From a checkpoint of a small mixture-of-experts model trained on Wikipedia: 12 layers.
Below are experts of layer 8 (counted from 0) of a mixture-of-experts language model. Rows are named router (the router's row for the expert), down (a neuron's output weights, with its number) and show model dimensions 256-319. Each number is 500 + 50 x the weight over its row's rms, rounded and kept within 0 to 999. Numbers have three digits each.
Before each expert's rows: "raises" lists some tokens whose logits its average output raises strongly, later layers aside; "comes before" lists some tokens at least twice as common just after its tokens as in all text. This comes from a sample of Wikipedia text that the model never trained on. Tokens count by the router's weight.

# expert 0
raises: "1", "2", "6", "3", "19", "5"
comes before: "1", "2", "3", "4", "5", "6"
router:507464517466594546567485397569550455461450505551393537480495502479568512501574426538577561547492551473504494531449463510533484535432450515541396491518524549477424549463438369567514415626485463
down0:509547508579507548506415496600618421558510415568542468543531440459524483502556492508495507506509486453513422439544573391477488512541560569531444471518409466490499551489452378504530532511443448
down1:491496567357462508592569386464478543442428578541576521431481431444470485511444504501484542500621453485501549585531478511602467477488522575518460512421511537390502382505536528531529624503530585
down2:431492486525458540442480518477566534485440573441559559484521566462531447506516494569584518508526527504458591473476483452521553432539439514511466419584462491481508476493488501575528498527483487
down3:481426556403425485564515529494486489556470494483379538545527544528480489537525524455561493366563507540435391513531508463484423568474477488411554542538490474568388462465495486443465464448513438
down4:457511425588502526543472426448431514465485573362435589538575447426506537471436456501500414438497457520554466517427395531535433567517501558430548575443403507447495517486520345512452518484523540
down5:527482485568483453566549528487473388479490448486501482446436498545493549530569507487412524523439566531546507544507430475467468544528557506463454474591536522522435565514466435591432537579582536
down6:560499524565503592539411559449473469441514441513482477431507449469424477515530460601516426348399480512532580543553500557510579578557529509506400534470477542451555544563567436570496414453589510
down7:372446471525450514542562517466500496485500545499465434533550375446376490509531453533581503486465528442508492478528587521555490556532485457565501462396599498435492448554530481490510529516546472
down8:464509427540502523511521480548523499504541499439483461421488495555485417507544380463479478479449447450517441481416608509481479584430546406510458463534499489469451559502609482546487445378477565
down9:553520526530488585463458531534542497544535506455493500489530497533500536536500535407541493559521519504552410461455558493493425419533483419434406492467550618492604486493531413467485568435560543
down10:434482465559534539486534507447442456563509535507490511543519536473438575491459559470538450496504467471430502561521512488420530541539521544518559472570499407534442481448494468506380402537520534
down11:572559521529509450550566471527560543583534511487514466454436482534541454522485529511484454586589514542523518550491526459491535472573604513491476436489522576445456459558552459527480467511617398
down12:454641489594572510494481464468434533475449568402540511442463510487449451479569480506514516527398495498518568520507553511542479433537548449531455509443473494506407469548476431436542508467548518
down13:475515468562566504475452594573463487524475550506564578561439486550538418463394525390475570465591483432526524461517470421455432417523509459555475494506600436407495413475500526462519504489480467
down14:506445545435371538577535551466532479505562471525502458589416401402460496552502468492481434637583480504381516606512468420493479504540538571551357409541496434478422480520586514549469402523479540
down15:505423450517511481509470581514465505443423594599638531503456482550461477515429528512449532488469563447477524494423515499535495486500437481573501432569461476468473489392597566597546562484451555
down16:521534512436488583479497551512524467488591475475482495462512502589600548501597488493483441606552523493524387543444540479441575525548429527457606469511444477524537430516413472459478555476472521
down17:551510447513531513380529548498612568475465545472561541511490495404504505536447640404465469501406507448499569477528501446499512524477539516692564460544507494514510451568506493464504575534462472
down18:496499387508562538476469524607486552396541585505479501425534515516558471533434564482526533620449525495479591531464581528486528513508500566501350526510607511538481462531504483499532418535494517
down19:485405545505570477528488518454438537411497621510536498537526515449431501500523433442541506417372546431604544537475492597492519496449510431447461487557432537477480486497563526501457578551541490
down20:461480503524531531508486480502541551498467568439399536468504432397513467666474457472491459453508527534417562530540576500446434464507380511433495404515509479458525525448543548507479582526435581
down21:516546506574519546425538535444468438476409520542388434475414603486434508412478549553517512481412511543444558601469482480537499444559609480464485566567527352511474477461529543403500420459555544

# expert 6
raises: ".", ",", " m", " s", " ", ":"
comes before: " | ", ".", " |", "; ", "0", "–"
router:547501521394487576487488382480534496442433469557405548560490604485612473525592422568533615515446478488560541486513487543582455519419486533522428506487526452429443468447497374555543424541414450
down0:475427525488502464495513462429503518527480502566487465529518533447490412496472381452411503557480562471465551481441442515590533533463506486425474502464495538446585511533508496550434514553476484
down1:516528488534512493456511471598545448484505439547583451618532561546561572450524565560468467556456504503459467530480477519465592455465383483549415514506516475456544550449530513518473525546547535
down2:497430513543402421378496559496489584541478506516419488528490577522489462504522458453457476477497410507506515461546589443527367473533459524507542514525578558517518546388526509410513476431479539
down3:494527628479564461488489447570502569464539494394536561504480480468492513450529488559424508452579535451606543443530541492434463490557450544509536484560552432554497471595499503491475530572489434
down4:484480499555510539451511543478422456566538425631541573490564567478546456570532520465388464545463544462559485464521514475434518499460433547485479514484603437520504531538466511535558488521542497
down5:581595508438530501495448480506474529498480579543493521518524514415468436397463471464411509529534455522459426477528567537484494476511541454482521509502454500587547499575490452455523607547532551
down6:580486432507637526427483575543502450526501530506471506544558468511428442479450592512500520456486535443443485569518458511416576487534459440550512559420483556525472572507467496489424493483453565
down7:474526454405543485493562447479409473509487495543470484499493416498481493486495499471482546433440522528483445473512511635567494593564501400568549604439512595519450541493458499514522469530471511
down8:487524357491547504551610484384498529475482527449459426449545491472456548521500527496509480379554537442499467512516602541521506474570520576537509481491403499383411514480482407519521535528506487
down9:458462498525589599537432510402389497492430442590543495494584461444449542542455475515503511501497444503527552502595544460533504455553472500477533489469503475525543571520524485506466598557440574
down10:458435523480526509482514398508453491540410578535581502431407477462409538480372476597424579502441454479446551591522550482544457490470453518436477558552537492497469562528501514550560484507458408
down11:608485547469453495604529583606505415514478479516480563510561551502542593507495555543505436559480543529500492499396423459521430338537510515516522531526472525409500514512489477480412476452500476
down12:464515452489468507463606551501473491516598540526571477430595438485458542532514485585434584511540418464517461410494470625488518431541509493509603472512510546470547490578457551425354573444539543
down13:532518570469406384495430447559456407522508508421514570535468450519497513496495397424483493543491531472550469483543532489555551509546499504564615541513440466451507529534473525453468413458489591
down14:528453587569492541564453471456469448386464555494562541403453507462554448542505465530493603510477540590548527469425562524421507555475482488537637516527549468556636472557520555413383471488501600
down15:593441483466442527479505489499532472498489461498426448531561536510500562451501584498484537470552466502545431487538559461480437481546567627554540471551498558519440446511451516427452480511502444
down16:539521520570558480478518455490486606503413515474636490478544525496460455491466536494523441543476570490554520481595490481501519532512477534629532600512545590534522453427456406484544504472586450
down17:571553494504435465588500525553593473438472482478538459543507531412549413599481460478387513513566489560464586474580477497532538525472523473442460426498538525530389502518561437516481466410535494
down18:477472438496571510407469397548496443513444605489512478505503438484504459478489573552444471471563419451554536456531450530452448573579535459507569503501464505401566605495484488497471541466536564
down19:479484498545488511523481542483489579460484438496487523430478469526530504426524544440460598542624570441514503508508431493455540466487465528442346482481478507535485456448517468436574481581511429
down20:493471487544467564501481508503466459443415392482542455503485542586538552448545507511554506451575442527507466546488477496489401522574501571521460512425558542534515520526576499468564436457450483
down21:382559459514538524527592496567576529488566439426524432423460424548527543496454538527515578485474543581539431540422456482500487525479508589449508510440464441496539456561426452502491540511500458

# expert 4
raises: "–", ".", "-", ",", ", ", "\n"
comes before: "–", ", ", ")", ".", " |", ","
router:538463571443451554535465379498506485477471529586392575533510554488513484501554462582529564500462440501458519445493420434543501518491507561536394490493559574450489511488504424539526560536534418
down0:591478487540496456488463542646496570549525507483501436522465432401563435402512503535491462559505500556465515495465425587517470423533450472477509462523472511527496472450512492523459465470592453
down1:512454452496522491520429442484543511436542544506627406432540460473524510451488496465479487441427448531479597480440528578413515548610434541449495528465553528492437690557495547513487484456512414
down2:471668507498537544539558530562589514432574484519507460534503427530442518455500389447463501493495553519445543415542468484477578473616490396483520500548433524500470434497542513490438489603503519
down3:607580435505548481508558421611536494444541436526450542481497442426441538433464513497493460466493484536502497473517510495484416396562520599588438570455541484515489497454484468472478530476572535
down4:460486532550477524520494454561432460562580492567507507460617509475401528517517349474445539434549437433521462426523498515450539538545522459507525407544485556511467542512538505479422452408485572
down5:407442532512470430508433586510638405438553491419563443577423454505541525496503543490408443481539391478471546417423452556495493572486520483532450500490499457571475493625506535480503488459509429
down6:466498504600558512432462425476456430398587456482466497515555464579522518485556496495487556519459593483486478447527511365527461502577504494527420470513489470525497528458512507525473388515542433
down7:441559519566511519537504470457584556533456527511531446441443526399483501449504480542514538498484426462538456463499522489572517491449607467497556378519443540549489476638528337534422533526491352
down8:506555483581456467511554480494419447499511484509487532412478483542528515547504542449449401490445513465553494513553601448560463534450504573521477488474521452481488499592529590513530505490549415
down9:480473558438474443446494487387529493538505426519524614509522444537513489463594519443491527496507489544464532494497527513406507426525443517499449462435540418595486444490511545469529513478421445
down10:617447431606514516618530476445456441519481459491483611557433502490539470557481594431513485480429461475536445511505581480433426410547537505453434568570447384539505541521530513413467410497585504
down11:506515509476501491433539445568535508511485419492510494483548483444539508562487443484580442515501571493561574477417599492476529515426543484516497444494525561423595473500531481529512536420566439
down12:480558479524465529548462503402525535434446557493535530583523454464412527470479577525505423480415567509497544511500549439440502534567439526484485449493441511443487585395535497589591452411508501
down13:528519431461553552464494555552543503490485515532519483396538584497496523652449440543449533465504587555505462403427492521582433495480456563445483421498543449536472529523503530589487470466477543
down14:503584588547439457468520507471555525520532546644544543664476454500432567472587470546537416519528525457548564446462428554457490440503468532515481469433531466469487526440624538408482551511505577
down15:490439530513484496532515553418489500495507498509487467475531483462506495469477502548474486441459362371527589474509513548560579444498452544371526496526478550514471513439519488526556372579544479
down16:382535477544579510435446390595555491537512501566491478624540507552520456492450494478472579491488555421442502532447585472488521468400548497508508438487519576582488489522481493583497539545461428
down17:559528392543515535479435550473478538483460468490504461431521558518527465486427459402484486509572528461500421417448532473534530568460482575516523549500467495456488482499529513434495454523464496
down18:462468513511539534558440554492459533529501396408603482551528555508492611449527483416527511510444558377616508433488608481427537498489459432571488475465513433550520513491548517519535370490495499
down19:360444448529474485487395529522532424445468560445528537432520488510479441475531472578485529505511437454467518467466487495460455512494519596508518503489541555494446546479505601449467516453481484
down20:452562523442560440531564435450425487463538608558509422467484529555506484399526491427452477553484536464469448502573479532569515546452481493556468443525439523467472532516445480547419416495504552
down21:540496507482538461392461554548579494490508488491530456488566529461498568532494529583516546562553515451517493502418519414477490452483426522463517543489542502430509451445507451580461607504570519

# expert 3
raises: "The", "B", "A", "In", "T", "M"
comes before: "1", "2", "The", "0", "3", "6"
router:516465505506519516535458337491571449440510452508428511546496510524644553544479409586599555530499465425514487487504484496501425468496451542535418445481526444456491528543442460528506489532489483
down16:506484526552534526526567464522603530513456634486444604519460569626543528532431569490468535552472417581574509431539466536556486467461469519536414534453533498485628514526553502480555471493475506
down17:493484468515486460430503471517532579537442562606592492459517447554568464566486447402477532476472472514495566470489464565554464482477461547515510550507560528492507469463575465418429547491434497
down18:454496558405509509570455518522482560440493539482486457498509547570461445440432520493427523521566532500480453485416459483455609543398537499492539561470496489401529487494476496516505501468405520
down19:462568510586522504578485548499468534511491532476513465492530491431511509440577506541457409560475532501458484512535461445492433566515433482489668512536478394446553593445450564409533546471472447
down20:525538481560497541566579470599518482470501475453564463512463471554438557557527503454471489564457539556535508456381517474422512488496495414591490511513527534565501541507476460432404421492566559
down21:546581487559517480571490500553454546532495583579538472563494500451533556451601463500522392474562484546432488478618438482515566547548523522521513472469423496527484413590487537551477538623534537
down22:536488491479480573511493471471557423446499541472563540574500570467446483464488469475539480442474484470431503592507460453528461428426491501613505555432432493578484429463487444457464570484472468
down23:480542570449511465486463559483506446509618517582550449477515550538460520661540524460446499569510500471491478564531527439465442463478507508545472496445490483511499559413529454483432570546525461
down24:503538559442559506482496528490496570535500437433546560523435470521451461480574496459605503447531466415428570415471570510475458501364541463481621531473528511562471459471517466475556564561543476
down25:534520559454543492494537465582608460495461460500478469539464469548504516413518460530546547599539445425471486517499424436434480516492520529536569450616503435580579466525422540551450510528420530
down26:520562445512584501446450555515440544487521484522392445459513463522428443521566445446533497561397505448493544512446502483529495534429397554535503469550511534522528519504525503522477421588475470
down27:564606438557515471540554478530529514432580484494531582475373494535442581516426510518571496497607433564462541497551504517513430538541508484540495476399570544526494581505469506528458564496540480
down28:512523503590537464422462365492644469519500492545522460574453420532494547492369566565494415406547525469524491472512420435407455466548443606585478517468474444440536430464505537479527586483455398
down29:466497518439512545433524431466609549489514471413468585530617532424510530549608490548557546557455540430532471498513572485491471485459450491435452558479468450458577537469466481486515509496534465
down30:462462516517574561536537494443586534494542435552472430456543452516402519446414523525407460503470553558460533476398546519470442540469534460418454443525499494448411508503537558443424513432510516
down31:528462532561480470503467545463415413534460580440558500469577535530455535500613510549548589436562468507458517513484600487471554439587434577590548430509526435431497460515491481405496583473415522
down32:485433473531522520513526468467416465496420559527398483456510481506582487521607521573471520461511494478534513498505495497567449550528575471494540530597586491435512485580475494519466523411432548
down33:394488520453555521557480424433463485494500423562522572488451541468433409514513426432554463463512545551530554483408495470517528480535537555427476522467536523475497472478523540601553512518460443
down34:538475512465458519484587465454501507414481566426423490579538523514491524535474489511483505439443561532527390540504503508500508515502490454503519463414523558496608469583624502484520472533569486
down35:559507479528544525413469418566546521507525524518494523552530456432447572507440491475483431508482500529575457467506507521417490473503448463540452517490447518494510532519412593461477477550577498
down36:550557491529524519523513550541583433489469457480512555519448546535497468581498543538577493516369477500601546540456518547517510465506550502565467500596461511391583515568481442447637544428504592
down37:491469493461605525472515452412504518472516516429533519506555570546527574622503508501512524603544464564491463557476470518550466425457539507422504425440425518364422542495534524473526587544430466